config.toml
d_model = 256
moe_layers = [2, 3, 4, 5, 6, 7, 8, 9, 10, 11, 12, 13, 14, 15]
router_score = "softmax"
lr_router = 0.00174
n_head = 2
norm_place = "peri"
qk_norm = false
init_std_qkv = 0.0307
lr_head = 0.00909
grad_clip = 1.0
warmup_steps = 200
schedule = "wsd"
decay_shape = "linear"
steps = 3817
Below are experts of layer 4 (counted from 0) of a mixture-of-experts language model. Rows are named router (the router's row for the expert), down (a neuron's output weights, with its number) and show model dimensions 0-255. Each number is 128 + 32 x the weight over its row's rms, rounded and kept within 0 to 255.
After each expert's rows: "raises" lists some tokens whose logits its average output raises strongly, later layers aside. This comes from a sample of Wikipedia text that the model never trained on.

# expert 14
router [158  99  95 141 117 150 178 160 130 158 140 121 176 132 151 143 112  84 147 130 180  92 158 122 109  94 134 138 115 115 166 126 124 136 144 183  84 134 177 152 130 126 107  64 116 142 101 127 154 143 138  96 118 154 168 154  90 141 117 164 140 114 141  72  53  84  99 137 155 142  68  95  64 124 133 161  84 172 136 111 150 148 142 147 109  98 121 113 119 152  78 123 114 129 168 183 102 127 120  73 178 173 121 117 106 117 100  90 156 116  93  79  93 136 112 153 119 151 113 139 137 165 183 154 129 139  90  67 148 110 172 133 101 108 122 141 171  88 137 144 164 102  83 101  71 102 119  97 165  95 123  36 113 199 128 137 122 194 151 136 188  74 142 141 162 133 120  94 113 100  57 121  38 121 145  87 178 114 155 137  41 127 148  93 140 183 153 151  94 139 175 118 105 159 180 155 158 143 166 157 179 109  98 130 174 138 178 121 111 170 115 116 107  67 141 129 104 175 108 136 112 126  97 143 150 150 107 105 144 118 138 158  85  80 194 130  87 147  85  81 175 155 214  87 148  84 162 153  96 109 122 141 103 139 102 120]
down0 [180 173 111 139 104  56 135 168  64 170 182 154 149 113 138  71 170 195 128 106 138 123 124 165 116 122 153 135 123  38 117 138 146 105 140 155 114  92 160  91 113 137 148  89 107 126  96  93 155 105  91 105 113 132 172 118  78 116 152 107 109 199 133  96 159 120  57 156 187 103 165 145 123  86 102 102 120 139 107 135 101 132  97 142 131 150 146 141 132 160 140 154 128 136  53 145 111 125 108  99 136 126 182  84 125 104 155 200 149 173 123 171  87 176  95  96 110  97 152 149 104 149  97 118 107 131 108 168 106 142 131  77 128  95 148 155  58 151 160 139 134 125 146 136 133 143 158 147  60  92 166 107 112 141 143 125 134 153 106 151  99 117 109 109 142 133  60 176 132 119 103 132 150 177  97 149 147 151 104 150 135 122 161 186 137 111 133 116 132 143 137 132 150 109  74 118 151 141 154 231 137  86 117 135  80  52  31 147 173 141  53 125 122 182 115 109 147 142  81 137  79 173 198 157 150  85 162 164 141 170  92 138 182 124  99 191  94 126 104  72 130 115 104  95 131 114 150 177  81 131 157 139 124 144 136 152]
down1 [ 57 134 110 197 136 112 155  93 147 201 132 117 107 117 125 137 172 131 137 113  96 142 107 155 126 145  82 155 165 114  87 104  99 103 200 113 158  89 127 105 108 163 116 111 163  37 143 121 128 147  47 104 131 200  73 120 154 119 161 204 152 148 169 125  83 177  68 130 174  72 124 112  59 102 110  96 112 115 109 113 147 126 142  97 111 121 153 122  96 119 109 116 151  74 163 168 120  94 110 130 115  89 153 158  80 127 103  69 100 170 121 128 134 182 122 158 145 131 120 118 180 126 143 125 174 113 106 144 153 150 147 169 105  39 162 143 144 143 174 153 158 130  95 115 115 137 158 124 107 141 172  82 110 146  47 198 136 122  95 141 157  90 137 110  85 145 174 147 131 105 125 155  37 120 122 125 171 124 121 165  62 177 124  99 102 126 126 179 200 138 205 112 109 106 110 152  92 148 195 179 126 101  48 114 130 162 119 133 164 136  96 126 127  93 130 125 130 141 137 123 119 104  90 124 126 171 184 142 159 174 111 152 125 127 119  71 135 145 149 125 107 171 136 106 105 134 146 125 144 109 169 150 150 109  93 157]
raises: " In", " These", " This", " There", " During", " After"

# expert 26
router [168 108 184 111 113 153 144 147 108 199 160  99 162 129 131 150 106  96 142 140 157 100 174 132 136  89  84 137 103  81 116 132 176 176 166 140 118 129 159 182  98 115 166  92  96 152 148 105 105  78 126  83 123 130 149 160  99 127 129 175 158  80  97 125 145  95 120 100 155 182  78  93 168 225 147 153 119 165 156 154 143 167 125 160  92  68 115 120 130 196 115 138  92 135 166 147 101  99 113 121 151 147 106 104 114 149 118 104 145 103  92 111 156 132 110 139 138 123 174 149  63 160 187 116 104  58  68  85 107 165 186 151 132 136 101 161 174 152 154 110 131  76 127  88 127 157 127 162  96  86 104 110 150 129 171 170 149 129 164 104 153 109 133 207 148 126 122 134  74 120  82 128 153 187 119  97 144 141 121 186 111  87 155 111 108 133 147 108  84 124 217  82 148 101 173 163 157 120 127 109 114 102 108 133 109 113  81  64  77 143  90 143 163  47  77 145 155 145  71 138 160 112 101 130 140 121 116 167 175 154 103 133  69 100 161 142  94 137 121  83 163 124 131 110  85  89 112 150  95  47 101 141 111 169 113 121]
down0 [ 86 135 148 122 115 128  99 137 119  84 144 157 114  85 108 150 139 110 118 131 113  85 130 137 163 128 105 166 114  68 112 141 170  83  92 124 108 131 132  69 131 146  90 108  73  76 157  28 195 168 128  95 100 187  78 101 146 147 108 175 162 116 134  99 114 138 145 126 116 194  74 120 112 116 121 124 156  81 164 151 114  67 135 137 216 142 125 154 211 123 141  99  97 130 123 119 133 143 114 118 117  76 140 133 155 172 113 111 142  80 187 113 136 156 178 174 115 114 155  94 129 115  88  75 132 151 100 134  98 103 107 182 128 119 152 158 142 150 138 118 192  82 143 148 113 158  79 137 117  87 134 180  98 145 103 117 102 121  78 144 119 135 146 192  95 108 102 203 128  99 173 146 120  91  94 131 149 116 128 123 170 158 123 180 153 129 110 155 140 120 130 175  41  34 118 109 134 102 119  79 134 114 192  98 108 181 106 148 154 140 150 120 156 135 121 139 156 171 167 167 120 130 167 113 182 152 169 166  97 176 100 143 165 127 188 112 146 123 177  39 135 135 119 150 173 123 142  64 138 114 135  65 118 114 139 124]
down1 [152 109 141 104 157 135 121  84 184 160 109 128 152 138 149 135 148 132 149 128 176  94 166 129 108 113  75 129 106  88 168 102 126 152  84  99 163 146 123 163 132  87 109 154 172 108 121 146 160 186 169 176 181 113 171 126  83  90 160 178 120 117  91 143 118 117 131  78 160  85 112 133 146 158 196 140 128 121 101 115 124 144 114  95 125 104 113 155 158  92  95  98 104 160 154 127 169 132 142 162 134 149 108 155 140  87  70  87 159 168 161 127 132 187 172 154  71  79 179  97  96 112 130 144 129 124 120  66 140  88 117 119 148 129 234 133 127  53 111 144  55  98 198 147 103  81 129 111 149 133 121 122 156 101 167 137 112 133 161  79 158 111 126 165 145  56  81  85 136 143 118 148 134 140 105  77  90  61 113 133 141 136  58 143 144 149  72 130 134 101 101  77 181 126 142 150 175 126 106 117  83 135 165  89 165 170 101 100 210 164 124 143 156  99 120 159 100  80 151 122 198 117  92 108  81 132  72  50 175 124 125 154  88 167 116 148 141 136 173 156  95 129 104  97 136  93 109 130 159 160 161 144 101 128 150  90]
raises: "os", "ar", "ic", "en", "art", "at"

# expert 24
router [138  76 138 124 153 145 140 156 152 170 204 123  93 125 192 111  65 102 116 121 135  71 167 117 128 132 114 163 173 138 132  89 169 129 116 191  96 107 180 160 173 173 121 113 150 119 126  60  61 140 150 107 145 145 133  96  96 180 122 130 145  86  91 129  96 103 123 136 147 128 126 139 133 130 147 108 144 101 153 137 138 111 141 182  89  76 166 187 123 122  94 116 121 100 159 193 117  96 139 112 158 151 166 122 127 145 102 142 183 122 177  80 101  96 181 144 154 133 170 122 132 124 149 110 124  83  60 139 112 134 144 162 113 136 128 168 149  71 127 141 104 108  66 146  95 169 111 131 161  91 129  41 203 155 165 127 161 154 165  83 150 103  84 110 163 117 108 158 111  92  88 146  52 108 121 122 178 177 116 124  88 126 115 122 176 105 173 148 113 173 153  68 140 124 146 134 146 148 136 123 137 118 107  99 140  99 162  85  84 132 118 156 126  90  66 124 140 152 104 156 131 201  95 142 133  75 107 143 165  82 119 178  83 132 183 152 124 136  98  84 206 129 182 101  97  82 147 114  66  86 155 164  59 145 114 131]
down1 [122 154 138 112 138  46  63  85 129 128 154 135 146  97 114 140 168 177  79 103  94 114 129 118 147 196 129 228 146  95  67 108 121 135 123 151 146 159  89 151 100 111 145 159 108  94 120 148 156  98 117 177 152 159 184  83 156  75 111 115 135 154 138  72 133  77 144  92  84 139 147  89  93  86 156 120 127 125 126 128 136  85 205  90 139 156 185 139 134 126 121 134 153 184 168 144 134  92 104 101 162 142 188 184  64 105 119 170 108  95  79 144 141  84 144 108 121  97 151 141  97 134  92 128  88 107 110  99  86  76 116 103 161  97 137  96 173 116 141  73 127 116  84 131 164 140 126 132 116 101  52 123 122 143  87 174 111 133  97  82 103 123 150 104 148 165 128  85 124 111 149 154 110 144 114 176 115 177 110 165 103 118 143 121 184 166 131 171 127 160 188 166  73 130 135 129 167 144 163 109 155 148  68 186 115 120  70 141 183 155  89 112 139 127  92 173  89 185 107 156 168  76 151 170 166 153 149  99 157 164  75 125 137 124 132  96 103 160  59 138 155 121 198 114 137 163 161 132 102 142 165 133 134 126 166 104]
down2 [186 113  84 104  71 117 103 170 140 136 107 125 124 159 135 194 136 140 139 108 139 165  85 198 133  66 142 112  83 103 117  71  74  57 128 138  88  83  91 130  80  85 105 117 132 164 120 129 110 110 112 121 152 156  88 177 166 161 117 141 119 188 132 123 156 120 137 180 125  99 107 150 157 132 168 118 144  94 114  94 131 103  75 106 136 149 166 163 171 105  54 138 158  85 136 156 159  81 147 114  65 107 114 152 113 143  69 170 116  97 133 141 142  76 125 173 125 166 138  53 141 125 155 143 145  77 180 118 137  88  87 139 109 142 173 160 142 163  97  78 121  88 140 164 163 158 138 126  90 112 130 133 130  89 139 126  83 156 166 114 130 156 184 195 142 126  95 184  92 147 134 116  60 170 142 118  89 176 162 155 113 161 131 152  98 122  93 112 129 149 173 131 144 171 166 100 139 130  94 106 129 158 120 137 182 138 114 103 107  92 115 137 100 142 160  89 103 125 173 152 151  71 179 144  93 125  82  81 177 181 151 192  97 164 166 112 135 140  79 133 190  54  88 148  94  62 116 127 136 145 110 122 134 152 172 165]
raises: "up", "iz", "at", "ena", "ona"

# expert 0
router [138  81 155 102 135 134  90 173 107 106 209 126 119 140 145 151 116  86 105  72 123 152 195  99 131  99  95 171 102 109 123 124 174 124 147 160 112 147 172 166 160  84 152  67 143 140 111 125 121 137 147 119 106 166 115 162 133 178 115 141 160 112 138 160  61 106  67  54 193 140  92  59  90 151  97 122 146 169 128 154  97 126 131 160 102 134 125 105 151 111 108 120 103 153 161 154 119 144 103  99 158 113 137 105  72 124 135 101 162 130 130  80 105 146 140 143 105 143 197 131 131 192 162  70 102 152 148  75 174  93 132  93 115 121 155 174 169 148 128 120 143 139  77 127 138 162  80 138 178  91 111 105 147 141 128 120 134 197 158 200 115  76 112 175 133 128  80  75 104 131 161 135 128 157 133 103 157 173 172 129 105 122 129  90 108 159 181 169 105 165 145 120 105  95 131 162 136 146 116 157 146 114 134 117 108 142 108  84  83  94  85 164 173   9 109 146 134 132 120 166 156 102 138  87 114 100 108 159 175 128  83 181  93 122 154 149  76  98  60  78 149 118 182  99 119 137 171 129  91 116 150 133 115 220 124 102]
down1 [149 173 105 141 101 169 192 111 100 104 112 128 168 149 101  91 103 160  97 118  91  98 135 137 200 141  74 144 177  95  98 132 131  92  81 141 129 153 165 101 164  99 170 162  48 163 103  65 104 138 131 128  88 112 138 128 163 158  81 170 130 162 100 114 144  62 117  79 124 119 105 123 169 168 112 167  90 132 108 101  99  95  71  93 178  95 150 123 113 137  67 109 135 107 111 143 136 124  89  99  82 159 135 150 110  96 175  71 155 115 116 160 126 103 168 164 124 168 176 115 120 136 138 151 123 100 176 147 148 179  87 117 156 203 106 110  78 143  97  83 140 143 146 141 153 100 141 105 104 164 179 161 159  65 138 101 111  81 186 151 156 149 143 164 137  72  91 147 121 154  83 187 171 135 129  81 110 131 177 199  78 106  91 168  88 144 103 154 149 124 115  77 167 124  89 102  67 183 102 149 175 124 134 159 152  71  98 138 108 180  94 105  95  69 118 165  58 153 165 126 126 138 136 156 134 114 176 115 121 139 111  83 132 145 116 156 199 144 171 131 159 119 119 133 142 139 160 151 107  99 173 112 153 117 131 139]
down2 [ 67  81  62  76 124  90  68 142 120 132 137 100 138 113  73 139 144 132 156 156 151 105  96 119 153 126 129 118 146 141 136 143 149 141 114  91 107 135 101 129  43 135  94 130 169 157 135 149 147  77 106 102 122  99  83 130 134 195 180 142 135 103 128 186 160 159 127 124 192 109 148 170 141  93  82 182  98  98 137  83 181 105  99 191 112 195 138 132 204 131  69 146 120 113 122 120 118 151 152 122 125 164 140 113 102 133 148 119 153  97 190 197 114  98 162 143  55 154 108 134 167 115 113 191 112 116 131 127  66 157 173 135  99 134 184  97 185 120 122 176  89 134 125  84 191 102  63 130  89  95 149 148 112  89 129 126 146 121 112 130 129 154 109 175  71 133  81  84 164  73 121 105 161 170 157 113 108  86 141 173 144 140 121  75 194 147 137  91 132 152 150 144 141 178 135 116 158 106 113 142 168 121 126 138 156  89 202 112  82 119  75 146 147 160 116 116  88  91 113  51 125 141 151  88 138 124 115 121 175 212 111 132 101 131 104 109 141 111 156 132 116 112 120 141  78 175  93 106 118 166 151  76 139 147 129 160]
raises: "af", "ig", "uc", "zy", "um", "uk"

# expert 27
router [189 105 136 137 134 139 151 172 161 166 167 145 100 144 127 172  70  87 123 143 164  95 169 109  91  62 141 160  90 105 184 117 152 143 122 161  56  95 211 147 161 147 119  93 134 166 114 153  92 134 139  84 109 152 165 118 125 189 103 141 191  91 113 144 113  95  73 116 167 155 118 116 177 165  78 102  87 160 172 142 157 129 118 157  82 108 188 110 150 157  80 120 124 177 159 189 124  93  80 121 166 113 137  99  94 179  93 106 196 129  94  86 158 144 127 133  95 120 161 134 104 165 154  93 122  69 112 105 148 135 173 149 106 119 109 143 149  88 152 138 111 153  88 121  66 139 118 121 151  73 184  85  99 160 130 107 156 162 181 145 179 148  95 168 143  96  71 114 138  75 101 175  80 142 133 114 218 150 156 133  90 136 117  72 124 143 152 135  74 148 195  94 143 150 133 160 163 132 109 135 160 107  73 118 145 121 155 113  96 142 130 133 148  93  98  90 122 109  64 134 117 111 105 106 125 140  97 142 159 105 108 156  94  88 192 113 141 116  88  81 162 152 140 114  94  83 163 146 127 124 103 138  63 146 102 120]
down2 [101  85 150 124  97 117 123  80 111 145  82 115  62 115 126 142 109 174 162 101 117 135 143 120 153 123 155  89 178 136 172 124  97 142 112 171 158  64 102 178 101 156 167 170 138 147 116 126 133 159 158 141 143 125 140 173 121 124 151 145 133 166 139 150 147 133 127 107 120 136 128 157 113 153 111 106  48 128  85 122 103 167  92  74 128 153 100  97  91 124 116 144  86 142 168 112 164  84  88 138 158 115 121 106 167 146  87 113 156 135 133 171 101 185 147 178 199  49 131 142  56 102  88 150 151 162 128  92 112  71 140  70  84 104 104  85 137  17 176 207 144  75 129 154 108 114 127 135 149 122 148 121  91 151 100 109 115  92 181 192 103 141 150 149 156 157 123 108 134 127 136 114 115 121  92 151 152 169 135  95 164 163 177 173 118  50 142 116 152 178  81 145 133 145 136 147 140 102 104 133  98 200 169 144  68 209 179  94 168 177  94 148 163  97 134 163 123 116  87  99  58 152 144 107 167 174 140  75 139 180 124 132 137 134 105  94 168 131 122 150 128 122  98 148 129 100 114 130  81 146  78 112 163 157 122 118]
down3 [171 147 176  72 100 116 179 153 150 139 149 123 119 136 142 124 167 162  94 174 130 155  93 167 106 164 105 102 101 182 113 121 106 140  94 143 137 103 126  41 128 132 113 126 137  32  83 140 163 167 116 159  90  84 131 169 157  79 164 128  62 142 128 156 103 153 113 127 146  74 102 186 133 178  74 105 108 136  76 163 171 155  62 135 149 129 127  81 115  84 139 156  49 121 149 169 202 137 123 129 124 105  64  99  92  78  87 119 155 142 142 178 115 117 137  90 125 122 212 104 126 142 114 165 143 132 165 156 130 122 184 149 114 152 127 155 185 130 129 143 151 107 148 103 188 137 132 138 130  98  89 129 197 141 119 138 116  90 126 149  79 115 100 136 125 191 127 108 123 147 132  81  87 109 134 149 138 119 115 147 189 118 138 153  94 121  64 104 133  97 157 154 139 101  65 157 135 116  87 124 141  99 118 164 142 174 118  96 121 113 116  35 148 151  78 129 116 147  85 109 133 157 144 126 141  93 103 156 125 208  86 163  76 193 178 159 116 127 162 121 156 150 132 155 182 140 108 151  97 155  94  94  87 150  97 110]
raises: "\n", "\n\n", "–", ","

# expert 15
router [151  74 145 135 157 118 124 150 159 118 148 166 131 117  95 184  79 139 153 102 166  67 141  69 169 123  82 170  92 120 159 131 152 139 151 149 102 105 157  91 152 146 128  85 104 159 146 112  93 125 128  77 104 170 156 119 101 167  96 184 198 109 161 140  79 121 118  79 171 122  76 138 131 125 117 161  65 114 181 187 160 119  70 146 118 114 140 107  92 162  79 116  69 164 122 205 129  68 114 124 120 101 151  82  55 143 132 113 167 136 114  94  86 158 131 188 107 172 132 113 125 118 156 137 157  79  92  68 179 102 183 169  91  88 134 166 177 103 156 104 149  94 151 119  70 127  93 112 132  90 131  98 155 160 166 139 137 168 177 180 149  95 125  92 168 128 152  80 108 118 117 186 107 111 111  91 163 144  97 134  78 169 124 143 142  99  97 115 138 138 173  98 177 136 121 138 184 167 142 148 135  93  98 142 137 136 136  81 100 114 140 130 121  33 119 128 110 115 149 148 133 143 107 147  82 114 126 125 155 132 112 130 104  96 190 151  91 137 129  96 165 130 203  54  95 181 129 118  93 148 153 144  94 140  91 166]
down1 [114 156  60  73 119 115 106  76 148 134 170 154 196 154 104 103 148 123 179  80  78 145 138 164 116 118 223 146 138 109 170  45  96  62 156 135 142 155 119 117  96 149 155 131  99 133 123 172 144  90 123 159 122 114 119 143 130 129 200 151 112 128 176 117 136  92 132 172  81 132 195 129  83 127 140 154 141 116 149  73 170 106 122 150  87 125 116 127 151 151 113  91 167 157 131  76  94 107 151 134  56  96 189 163 113 136  96 161 133 131 152 103 175  76 163 108 154 152 128 134  85 147 111 106 101 123  94 138 160 201 124  50 153 119 155 142 123 123 100 165  97  39 129 130 182  85 114  93 147 200 107 129 111 114 111 106 204 116 115  88 103 112 162 118  88 135 137 166  89 166 127 125 143 147 154 141 106 152  77 147  92 180 108  85 129 125 151 121  95 100 112 122 151 114 128 112 108 186  95  95 142 183 136  85 137 158 164 227 139 125 177 146 127 118 143 144 105 159  89 168 141  72 161 135  83  90 118 137 173 168 147 136 163  94 155 136 114 140 167 137 115 138 132 110 100  94  74 135 100 102 121  85 123 119 117  85]
down2 [133 101 136 105 137  67 188 151 148  97 134  63 115 135 163 122  95  74  29  89  80 149 141 153 127 182 147 126 148 171 145 112 108 103 103 171  82 126  99 132 147 124 100 112 163 149 101  95 148 166 125 158  98 162 170 106  96 153 134 183 184  85  81  73 125 131 161 155 116 148 117  70 108 116 101 150  81 128 175 122  97 163 103 111 103 162 122  65 153 206 108 154 165 125 100 147 124 175  98 167 119 155 128  46 104 155 107 105 127 158 113 111  98 121  70 160 140 146 118 137 130  95 135 122 148 156  95 141 127 121 189  54  65 165 140 101 121 110 132 134 146 152 117  87 197 149 123 129 108 130 123 142 166 145  89 105 112 136 135 111 148 159  90 111 175 148 140 154 108  88  89 175 149 121 122 124 165 172 128 136 112 148 124 138 130 133  93 149 104 169 101  86  94 139 128 191  78 197  62 190 130 162 135  87 101 109 187 118 113  70 145 124 130 151  82  71 151 111 136 105  92 156 132 182 139 135 158 123 163 147 175  65 139 194 124 157 108 118 141 139 138 158 132 171 180 120 100  68  98 134 183  86 174 151 133 151]
raises: "rics", " number", " year"

# expert 13
router [151  96 122  84 124 222 172 133 140 129 176 153 153 138 137 168 104 108  88 142 194 111 168 131 128  65 111 190 166 133 156  77 136 128 123 204  97 129 118 152 149 115 121 106 169 144 119 116 100 151 128  93 113 157 189 120 131 169  97 152 151 106 117 172  77  88  58  78 129 118  99 134 127 150 127  87 140 118 127 188 161  73 130 184  70 140 182 118  99 128 134  52 125 154 141 186 132  85 161 102 150 143 119 133 117 136 119 102 176 141 144 116 127 109 116 168 105 131 124 139  90 181 208  94 144 103 101  75 118 182 168 200 139 113 119 192 187 121 140 135 110 114  96  87 115 135 130 153 156 125 143  86 108 101 173 133 146 169 123 148 148 123  80 157  92 111  79 110  74  95 108 163 115 165 160 102 132 163 174 134 123 120  87 107 123 174 156 169  52 175 191 102 165  68 139 133 134  82  91 129 136 117  65 107 131 132 145 102 101 157  93  99  85  99  92 114 110 141 155 191  93 147 100 102 144 137 115 112 149 104 166 145  91 105 120 152 142 149 109  96 118 159 162  91 147 123 167 104  72 128  88 168  75 110  97 100]
down3 [139 109 122 139 124 146  98 127 134 195 141 115 172  96  93 132 113  70 129  97 122 178 102 133 153 183 156  99 123 175 140 180 154 119 171  97 106 119  93 176 136 142 114 165 156 116  82 138 154 101  84 125 127 178 111  92 122 137 149  90 136 125 155 141 122 101 170 157 104  81 110 115 149 123 134 128 131 154 158 145 123 111 103 114 133 111 140 144 112 134 139 157 145  95 116 134 132 115  90 128  94 136 103 152 179 133  79 140 125  96 156 111  68 144 205  57 156  73 107 113 147 173  58 188 167 131 109 138  94 126  80  73 128 112 127 124 127  83  89 122 137 152 173 123 148 112 115 166  77 176 119 145 169  86 178 136  99 176  70  98 172 112 153 143 137 208 116 153 179 105 150 170  73  97 104 100 101 194  99 136  55 106 147 113 131 125 210  86 135 131  74 129 144 174 158 157 177  99 127 110 189 150 145  49 125 123 127 180 102 129 153 195 144 123  80 112  80 109 136 144 154  92 134 144  84 165 169 126  81 148 151 112 172 142  87 148 128 118 120  84 125 119 129 113 187 102 100 111 123 195 115  32  90 186 120 129]
down4 [131 151 143 159  80 110 169 133 214 106 157  97 151 141 130 120  92 161 165 114 134 128 162 132 149 129 202 109 116 176  83 110 121 105 187 103 141  99 191 146 102 153 103 138 132 130  47 163  95  97 164 121  77 123 110 153 129 108 155 139 104 148 115 115 141 174 143 161 139 165  58 112 117  85  83  86 137  74 157 133 130 121 175 130 131 130  37  95 139 176 132  73  87 148 116  76 112 124 107  89 115 137 109 113 133 214 135 126 102 162 145 123  80  76 187 132 179 103 125 150  93 135 127 128 125 157  64 158 132  87 118  88  82 147 133 101 131 177 115  78  83 164 146 121 139 113 130 146 153  77  84 134 131  72 111 125 170 149 176 127 129 103 137 157 158 158 149 118 149 153 152 135  94  57 129 162 120 141  72 168 119  86 168 136 111 126 149 154 157 121  86 129 127 141  97 127  88 151 113 147 152 130 152 190 191 156  87 143 144 136 114 175 127  86 134 135 114 185 113  89 138  49 132 164  80 103 188 173  99 165 131 124 140 161 157 139  59 160 131 160  74 109  67  94 145 191 151 132 161 107 123 126 111 177 131 170]
raises: ",", " and", ";", " –", ".", " -"

# expert 29
router [135 107  88  58  91 171 163 172 155 152 145 125 148 141 144 153 102  75 118 123 191  73 222 117 145 108 109 149  83  68 178 111 145 138  87 166  92 122 176 213 144 144  78 154  95 128 113 100  77 182 150  86 100  99 174 157  94 171 104 174 174 141 119 127 130 124 103  89 150 122 123 124 121 155 139 147  47 171 109 209 121 101 133 179  85  85 161 118 128 154  87  94 123 134  85 188  84 107 148 161 158 139 114 155 125  88  88 150 163 103 143  71 142 161 144 114 101 110 146 130 129 115 158 120 145 125  91  81 175 147 203 108 149  68 141 102 159  99 128 107 115 143 120  65 107 190 111 163 146  90 111  74 151 145 174 150 147 167 125 190 156 145 107 139 150  74 102 109 122 141  91 116 126 136 165 160 173 155 167 109 112 119 114 102 110 127 153  89 110 144 162 101 169  93 134 192 150 162 133 154 130 131 146 143 143 113 112 105  98 181  71 136  90  75 101 106 110 173 102 131 118 125 136 130 121 113  89 124 159 133 131 131  91 112 187 169 138 136 105  85 123 101 167  81 104 119 178 132  92 102 110 110  97 159  68 144]
down1 [ 96 169 119 148 181 141 130 113 132 123 130 173 147 144 140 134 108 115 159 130  94  79 119  75  50 133 137 136 171 128 110 127  91  88 153 184 137  45 135 107 143 129  85 202 118 173 150 146 143 121 107 123  96 147 135 120 106 136 101 132 106 151  94 110 107 133 152 155 128  75 123 168 107 160 135  65 173 126 147  77 187  68 119 144 144 168 144 186 163 101 101 123 123 103  26 138 101 167  83 106 110  82 194 145 105 128  93 104  91 153 185 137 109 136  92 156 173 185 154 143 130 150 108 157 126 113 108 100 125 121 116 139 141 100 129  81  89 184 121 148 101 188 141  71 107 141 110 115 148 197 141 126 126 137 188 118 131 118 117 134 156 149 170 115  82 167  57 193 141 147  94 127 138 136 103  95 142 120 126 166  98 146 147 105  66 124 154  93 128 164 131 150  82 161 118 115 107 117 143 142  58 130  86 149 114 153 128 127 130  99 108  68 189 101  25 125 172 107 192 118 146 170  93 184 107 112 129 145 150  72 137  90 162 152 118 159 178  98 146  81 180 168 164 169 152 134 110 115 166 131 132 112 144 114  83 106]
down2 [ 94 117 175  95 147 124  80 135  96  99 171 101  87 161 102 108 142 126 157 129 161 117 103 147 162 145 147 159 118  65 115 144 135 122 130  92 168 130 150 132  81 178 131 115 137  91 147 132  87 122 120 147 157 141 126 123 174 156 126 122 114 117 119 165  71  67 118 133 111 137 135 216 102  97  91 130 118 166 106  71 228 143  96 113 110 172 141 136  96 129 125  81 166 141 107  73 118 103 116  81  71 115 168 149  92  74  91 134  78 133  73 169 141 145 114 140 141 102 148 119 159 102 154 129 186 137 158 152 130  81 145  70 189 182  83 148 187 131 138 105 115 114 129 165 121 104 133 158 143 110 144 136 179 143 136  99 144 120 137  77 137 144  98  70  90 117 161  92 129 103 162 140  68 122 136 134 159  97 226 193 109 141 132 126 136 132 166 212  94 143 183 122  74 143 156 121 152 169 165 107 182 115  93 110 171  96 153 138  65 120  63 115  98 131 125 148 158 135 141  87  83 117 117 126  84 123 129 169 134 185 112 136  58 123  91 180 136  99  81 146 182  93 121 133 122 136 143 175 170 140 120 148 152 125 181  62]
raises: " of", ",", " to", " into", " as", " ("

# expert 2
router [205 119 114  74 156 173 110 161  94 124 156 137 126 145 146 141  78 103 108 149 169  68 178 135 135  74 128 139 133 104 187 114 160 139 135 153  96 130 220 162 146 113 105 107  81 129 104  86 136 138 126 115 118 113 170 117  91 204 125 126 187  77 122 126 141  87  94  99 138 146 130  67 127 174 122 173 168  72 112 180 121 142 150 172 117 129 113  64 138  99  73 104 103 118 140 190 145 115 159  92 150 106 164 108 113 122  87  82 150 134  90 109 114 126 151 152 138  90 161 233  86 175 169 164 106 107  78  79 156 124 110 118 160 105 106 168 124 114 158 109 155 179 115  79 131 117 112 131 190 129 157 118 133 109 115 129 123 171 169 171 156 157 114 129 124 150  71 118 130 100 106 156 112 190 156 141 205 148 120 146 105 157 136  82  53 181 156 134 111 144 171  98 151 117 117 115 175 127 116 175 145  95 116 169 146 167 116 101 100 131 152 147 102  74 125 124 124 168  37 140 105 135  97  86  91 146 106 164 127 110 144 156  75 133 133 146 107 137  68  72 143 149 156  67 116 112 105  92 129 135 132 100  97 153 139  85]
down0 [ 89  92  87 113 145  80 120 114 119 162 120 152 103 145  99 199 108 169 138 158 118 154 106 111  95 137 153 117 103 120 113 133 115 104 135  98 129 174 121 124 111 184 107 126 158  51  97 114  39 143 134 181 157 122 110 157 157 139 143 137 135 144  91 150  99 136  78  95 136 107 111  76 124  90 167 102 154 145 141 151  80 154 196  82 137 130 137  97 134 102  97 117 121 129 100 156 157 116 177 138 183 164 149 119 113 113 148 125  86 163 107 171 110 154  93 126 140 119 141 147 134 130  72 150 104 115 115  87 111 137  90  86 116  92  97 157  73  91 115 134 181 116 139 185 122 163 153 111 168 186 112  85 128 176 104 110 149 132 183 130 118  56 143 185 128 114 104  77 131 167 160 109  82 179 143  64 141 157  52 152  76 109 137 162 177 109 112 114 180 132 116 145 111 169  82 168  94  80 171 125 150 114 104 160 136 134 160 129 140 105 184 177 142 118 205 149  93 160  89  99 188 150  91 130 155 134 187 153 149 178 134 109  81 139 197 141 120 137 150 111  48 209 125 164  69 144  90  90 118 101 107 145  95 110 166 122]
down1 [ 89 167 165 156 146 115 217 125 126 115 189 129  75 139 105 158 146 127  94 174 139 119 112 123 119 110 167 148 122 110  82 101  98 172 135 160 151 122 143 167 195 144 116 115 125 186 116 105  71 115 114 126  59 153 143 105 119 182  93 117 169 172 108  99 109 102 156 135 148  68 148  88  92 129 103 110 116 157 152 122 162 194 123 105 128 114 161 118 134  64 146  49 189 152 159 131  90 121 174  84 178 108 192  87  69 149 106 107 127 122  49 160  91 111  91 135  84 110 118 151 134 129  19 108 133 107 133 119 122  96 107 123 112 128 104 108 161 159 155 176 113 162  94 157 171 199 104 104 113 107 150 158 131  94 167 131 132  93 126 160 183 172  78  47 135 167 146 125 155 158 138  86 179  94 126  69 167 132 124 142 138 145 156 113 138 122 162 138 128 167 161 118 161 126 128 110  81 118 134 184  72 113  85 134 139 135 144 111 131  64 102 117 103 173 159 133 134 166 149 156  69 143  93 145  99 148 131 163  83 104  97 161 127 114  89  93 136 142 106 167  79  98 141 152 168 164 144 149 142 147 103 116 175 126 153  85]
raises: "ointed", "av", " sum", "ays"